From a checkpoint of a small mixture-of-experts model trained on Wikipedia.
Size: 10 layers, width 192, vocabulary 32768, 38.7M parameters.
Experts: 48 experts in each of 9 layers, 96 SwiGLU neurons an expert, 2 picks a token, a shared expert of 128 neurons.
Training: a variant of Adam for the experts, 346M tokens, 5202 steps.
Below are experts of layer 5 (counted from 0) of a mixture-of-experts language model. Rows are named router (the router's row for the expert), gate (a neuron's input weights, with its number), up (a neuron's input weights, with its number) and show model dimensions 0-191. Each number is 128 + 32 x the weight over its row's rms, rounded and kept within 0 to 255. Numbers have three digits each.
After each expert's rows: "gets" lists some tokens that make up at least twice as much of what it gets as of all text; "comes after" lists some tokens at least twice as common just before its tokens as in all text. This comes from a sample of Wikipedia text that the model never trained on. Tokens count by the router's weight.

# expert 26
router:118101124154094116018132112153137033179067080117104158185127125127111099163108134111095201096120162174086143092083176124143116097171137173083099057078125150128076102146113142095124106173092174113153146132146122157094062123148114163124156077113146176139190133050100126128102114100155162114085162135160129144164134115124060118146103132106074104101158105107148132075132136139129104131054201111141115097177153077144127104159089123120142116097129124144145101143143171129139087084140116135100117105048142092104098160123163105112101134162137109116166132119130068132114132077117127170
gate5:098111084122193144086114069117168054136176144132136141136090144122112153155196113107149155068145124132134135149093112111165180149186160109123176111118141146174090152112185119119126169169120129092141132090060155137104098145156126147146127165189101105033126064134117154185117105146172137088125127100097149120082133120120133184152121175050143221107145092115087141094118159114161147122140145132140081138133182133083140192154131144116137134116134157119126099112141144087140121113165098127117124161162134110159179149133166089078123096105083119148064159065118164138123140108035182160
up5:181150159152122130161138143104142234129133133157170136153109118124157115124145174089120134135125122171157106151139194173098120153131169125155173161144147122085146137106110184139114098031108128123145127152131177092107156142107121088139123077065168118160099132127188088131096132137102129211175129141118092134140172181143123082134053156120094051137075118146144170129130092102154122126153132115144125137135082058148108104096126127186176120154180118106099131149175118154103185113158090115122086124146094097103112156127089154144152124139119100142126105169149115141095164107236051060
gets: "2", "n", "oc", " announced", "ol", " State"
comes after: ", ", "- ", "| ", " in ", " (", "–"

# expert 21
router:116141114169141111078128153125149000190134117138115182158111182088129095130073161073118158063107204134127117118100143104159128117163138109075157113113168101108105133112133073090116063149086196127093163137167154179123093083097115163117086124138110166157122149092110106173120121049193112092150084081158090125153134152124148141135131118150106137188109166131117091083058073154138122108103125108192110150186106150105162094146146152089132138120139145132123133111144108099103064134083119148150085145053137108132145186134133103130133138132154114126135140139127120158120164096143126193
gate1:155139179164135092133056137127091104130154158129084173164169179153118072159090147128151134092110193123139210154097148149193155108150089143140138117161120168167118127149167108125177062189154108140105106074132104137090155093084154094109073154101097139139056155125110070198118123099127127173175129154093090139136142142125143186126131122165166118146179102151064155110075171129167161132076125042144157103079082143132154105123146164162117108144148135145152112134104108103134094172082130088146084190126134148153151119211104110103121117125131082091136153118085100120108105110120102181
up1:138122121149127161121135151166137142115124181147175099120098151147155073132131129082097116055081125120108103201038117108157131137050072169150106134125146138129104140073134095133091132104125134158141096124176098079147102088174115137208114110145116084128137134146156106100054158143189093075153058155082046097152147061143156097162112127102113167167169133147082184136071075148096115092101103091122103114159146136107141148113153175063147148128104185123141178090118196120164108107147109133173129143160135125114154095141137150120164147147128155144125172116167160109086106162111165085
gets: "–", "6", "\n\n", "\n", "3", "0"
comes after: "–", " | ", "6", " ", "2", ")"

# expert 30
router:113165146130126145059199108151166115129130098145132179179084114068075078160103154117157201100144180163094120107083149145134138118152175163092140084080156115104169164146137158136157144128086190093080102127117139130119098053044172155133155097101156158192180151057097079158130140102163117100158155082104157125123104138164095062130099157083051099173088119148177156101107070143125094108083130134154098111152148111133124100172133125100148153131135155073142103185155086100121116113120077110151093138100136127117141152112159090113155151126117097171140165083147125138138091087128153140
gate1:154131158095135186049144179143116114167126121157143156139130082119111091163150132158150137156119117072150140170125167143159079099096146152131167105111173083158094147139046041141146132076093117141140135148109120124137137137126131174131163175090140196139191157147144109126159122062109125159078198132149136059126095136065058184138129150105119113090135114109138106106083068136071111179138136102142113146091129108137160138172131207139205135149126183142122163132080105091133084112095107175127139082113214112123137123173161100135073112174147152134142110128162105111166154111108112126
up1:137128117135117173054159162136175122118079078135161136144131152105172092125069110161099137152151125083121178172131138106143091111128083156148128115061159177107107120103118095135136151136150111117106191108157125122109154109101114132159101116123152165183123126113130162181147159133179099109205132121174150059151157186111102150166086160129094104149093112140151174121075118162070078181131102165138118161131060082143166160109185136129141135168106181068174191127083121107147106112082149146089135121144095056157101185191158134086144125142120147161202116161147153063120148140138097089
gets: "\n\n", "The", "-", "- ", "| ", "|"
comes after: "\n", "\n\n", ".", "=", "\"", "\"."

# expert 1
router:162119145154085139045140075111120049244100100115109167171130115086141105146137130103120168085100181180116135122130111161127148141183155206124174081093136099065121129113114118091188069116146153148144128144104101114075150112115159106133127139139107116209131133147149161132125181142185137115108098146160146128137127165112052154155141096095082115146120110145114122132102134128111120108086107083141080088122189118160106105097089111108160120111099146135071095064132172099149170119138133101142055137081130093115121167106179148098114107175160057147137150108197146137108136105116168098
gate1:130181102120141102077185115175199116171149114169166185121124133108133126150093109103103120109133140149142095100123099232108125155131139137114117136130097145079138145092145141121109144138147154097040098152075108139125053175147081180153065049089141131154097113140161124093160141126208116169147150123119128185183126132124104132134140142126078154180051122117120115144145137143131114139106144096135139150176092155154103103106110131134174092116099139127139188148108079134155137098105149145157084111103172081144159178072221131070126145085151131122116181124178120104063160117174145112
up1:135094148154055096143172109094112166078090108137117136121115161123147140190141097100081140125159078129123153104157100139170163135163096116108115093132110096073106108146096122132128151134107136196101088084172183059186128124062151115156147107118133147139148133125166090142140122095069128106128081109068154115164120106149149114169141140042148135092071121112106113142133093088115109065114182202102125139155097119151182137169093092104140147150146079051124120184090150103092108065156148131187138123142091110092041146144142111142136216108110143045121130120129144128127126149117171119
gets: "\n", " |", ") | ", "5", "3", "7"
comes after: ".", "\n", " |", ") | ", " | ", ":"

# expert 16
router:098117131147099149022135162100169048211074119068126139180114135098141101131119084081155145148114161171137110112134153160167070087203115124116139142137146138074164155087099090094122085161147153170143184110108105131134074152120112173113104148126085149150169164068125136119104132096159116131141158116165160147177145158106104143115138121060071109173112098136099169146093158126106094132059118071155057170163132104163130087199107160103087137170167150115172122162169166120127104128128121107133123135097137125084134166098147103099134107183172122142137119108160136107158138105184089152
gate5:130100169072130185084135159137190126157150089086146135099140100131134134119157077115115157086113199143109087112131137159081140092220087149096110111128107105109131127154105136097122075145134162085131164114145099090133132166112150109160135097115097110186160180112159136112123173103116106099090132118099158110177107169118147118103169135147114085104161129113122159144105137114129170145070126118157154158099192145138204139149150123053215118116149144177068137135107143097151170090100164158090106192145129093139123132098108031081148080118079132084117120143144138150102158151119177025
up5:121098106070059103130117120144173124189111102074156159137143122135065103115147109121107167181149128115142124164133141128081060141218113188132123126188100135109161135143127165091147145169152167080090179066100129073122157150143115110133161124111092119106143113149171110144160158130146102064131119135087092073131110173154140120137124121128084108112119124134156193198124123164158126123113166135165180202125156101148177164132129083131177063169128127130057119117182177125145160147159134149118096145054069161132139165095132121021160133091153143178115134153124124133101118135155113121
gets: "0", "3", " | ", "1", "4", "5"
comes after: " | ", "; ", "0", "–", " | +", "% | "

# expert 35
router:108141173131088104085161068110200061129075097071111203149123174086084114137074149089116214095132170154156118111118128147143122106195152161110110103089161093144131146110102103066127098143118134125127169107115201150105060100099183134147121130142118164165179154106104163161140154101170095111130078182135107159151137124128087120136106147098113133168104147189142132071142106109112088067092122161159100130203130133139139074139113106070113188114124193140103102197145110082136100109100103109160135133076158068180098151121155097132133118165142134155135154105127110119126076116132136137
gate1:144149129125099165124117154081143141113049154128091100164110114104139113154139116139149143049091159075144131129158149095132210102106086185063131107143136110103125144094133146117123140176175107106131112107166166103098156158084128092124079121160141138104138163096168074089126159228176130113185162158096135069145138126156072106114105099147149119133178095197138196143068104101133076163110140157102134125144067114096164168147140095110142064183103109079112109155093114135111168102132161059122114103180114174108151179155111138156127130175113128127130154171150152074175085092147150121
up1:128175140066098193066156141096139151125108127107101149136160056111107132182110083152112118088109202094135124107148112168144147138158094165082145105103150078053197142121098133089107144129128118110121116140122177075107170088100096073108092130175159188164128142128150155142097168196139107108130148128126162123127088145117068131094138107162082136131192094198075155106082153106080075155107131165098127149111147149115113168156073107130104161173086173107134146141111138141082141045168170155122096137167042092104121163135155130134124088119120133127130140163130153150132078116165133074
gets: "\n\n", "\n", "=", "| Preceded by", "= ", "==See also=="
comes after: ".", " =", "==", "===", " ==", ")"

# expert 42
router:114140146174100140039177114131124060175079077071166152197081148088133097103097081153062198114116145155087149147086130157145113159121137216080151110085120068104142140100081093093147115160072137144091179095118106141143154076096181149107172101153096148178124144135146095181113184107152111071143132107148125151094127101111122125160089150122076124159123093155159133132125116117111107110100109129159068118153103122136158073135096126089181128149121150107140122121125104121115104061086119156140085168069123100135118159124180117089161133160120073157146146108178157162102119099093153174
gate1:163113124098056149067113208123104137182111180081068171130116177097156096150134120107135132076120109119170127095127168133129149109149107122103138127150107111143100131108120080096178085123147118164073105157114183131132132098160148164172138189115151131158123133155161086100062124154091162186144054097104100148145050089128124114167132100105133177168097117178119117116138132098156089112125096115101124157128117208121146101115095140030084171121069137183145127100181157093144148151175152112171132128117125113148112116138118101119168148164144133139168129074217137126157097119097073177
up1:154167118159073131092151174168075157122074151102133152126100149137158106162145120143079169042118129087125206156065138140120177154132091144074149093126073141113142119085095129132149120165142129121132088152096144093171180083116137124199126138145147065136096093181133089085112180094124107120158131101089088120147137162145123123133099059176145121123140098141124139143121116127168074140091075125136131140114130183134109112143094084158119111155055138169101185090128101120115136168147139227161126192096128142198125168157102136130170191141148089140176113121171137120100099135099189160
gets: "\n", "| ", " | ", "\n\n", ": ", "|"
comes after: "\n", " |", "\n\n", " | ", "| Party", "=="

# expert 4
router:120139161123078103072156092133132068145083100131102169186049180076137056072078163124166177118142173156125139095044113154121159106153163156105179103136117101158121145122089071136140091202138126129096174123140158149128125132115164092148112138119157159124185166083156126166166165076152119133121131100154085158160117145138109149164132112099096123127087086109134127087146121083119076091081136099126108129193110136146133101180173159112125132139093149127167150144160102107178107117127096157147086143060118125138096148130131132112148150177110021140108172092155126105106126058193141150
gate0:152129135148152073113164133113182027180089071106116198153128125132196074136097138114127133086131120149099079151107105165134088157120136130158158138146133141092175161127146121129101099135094115119107139107149201112196119142112119114136130120137084137197079096140049109142121145115225112111182116120188111116161149152149134164114084165135120114187118110143161164168078139121119076136102133112147110081118110189163130106132076152110146120047147112117131146191124104097141139134117118137143081082085172082116156150154114085175169185189143121104078192151129112175128135142117127162
up0:138131130185110157157148158125095223054147165069130074118128181123105117063123118122141128135144122077157123119121124124122110066134136136111104123096081140150127122141148169107139158106144188130123125178059068138034121141116128155128075149106145121087124168131137144090197072110088167109062118106103189117104125131120130134090127143104128108124118152115139111094124147149134196183096115038154130153109149123138118154123117104104066155185137140105065088126162134137077147179137151127097168140151138119104108113106143158098092144096121139172177009114125072131123120068118113110
gets: "1", " (", "–", " (born ", ", ", " (P"
comes after: "1", " (", "2", " (born ", "a (", " (age "

# expert 3
router:112171131126082137036153094106142099174090104148131149191152132090093096154018135184139175151153159160134130137104150171149141095154156215117118101070171091116178166097104134072124114134090118108086182124089114135136164114100163145127124085129145141137174157103125144155143161082161118091139186138176158191110130113109109121133154152114110146137114137132175148088104108115082056090063115102104042104145121131160120081178100130101166133090182183131101096168120112107144113088096103123140094150104126111140131161163177136090103101177123094121157124103158095117081115081145162119
gate0:124155113156107090080175161102194116128155105083178142136104129109173099127113165127093106121091127133101127166140143136139106163114190145076145101135109109114126128085079114097163169149088084124114099137084133112203137118131145054127116108150094135145117140107136112130190061123147095091139112206103173108148175143132108098148093119125152139116175095124128107163155095073099089170137173161149114124145100048146143060127071095131166089080099181109098139131107082092151144128094125140115093144134086072131105200162162103138124193158096158099167164173235069149141095141132132117
up0:179112062142145138142053167166126171097131173066141125125175122122119137092123186109094121235188119100191117131148134098135149148162119104118126147109180176129126134133132135165103173102155084202044132123139133136133100152127066154106255134140088131119104133084140143106166107178093145107140084139142114099115131093141155123072147121119150139157090087141167076089137124120079115137158087127167163135146123116137167138110125141112077123148101076135068126163157122103154138127165184092096141104129160096103143092117137174111118104118123164098128046100128107120160102108145093098
gets: "==", "===", " ==", "==See also==", " ===", " |"
comes after: "\n\n", "===", "==", "| ", "|", "2"

# expert 44
router:162152127121072077104199119092131114156098070137089166172120187112136110082081140100155180080107182137114143136111137120138146117135175139110130069091162108104136102106094116097187133155092178093103157085147143141081076143089170139143083162142170153135211143065123140126125190103173155111135110111153096166167181141152078117181109121083067109170077126190150155119159111127137067128097134107154088141091127125132149139142159161116106133150107160117144150146123170101108106101135141111141096146099138088137098157100150101173155114152099034092094123118206130119106115057193130116
gate0:166110110175068140126077135170171154099137095082082150164146169095188118096131149134133085136113105113081147155121099095119067140137125088134105148116176156157171116105153126101136099172141078181120099141170056116116130155077078159137178105150182125199124103105137152118140190157131176175166098120139111174122204133127160161122114090128145109193128083187080134151161099165125117157113172134101164164095117153109071126122152112122116093086089103100096133147142189140155132115112173151131139138129088123137101142031070068167097153163167124095094073118154118142121180146148160161
up0:088139159149156130131106110138131113088068157123137170162152064131076194145159136147174103041126095183177105095115097122104109150149081166101147204242145118171104154108117105146153113165115203148123138172176125120120106165124143096113153116088104133094125111124132133107125146133129127196120085080138086118128097137121160140153089135141121109055136107143125186211151102129168129125078126133073175110093102181134128128085152056081104114098123147134104067137127125085176135143132124119145133111117137166162113122087134084173159171115177157146182167119142158127195106105142098157
gets: "\n", "=", "1", " ", "-", " (born "
comes after: "\n\n", "\n", " (born ", "1", ", ", "="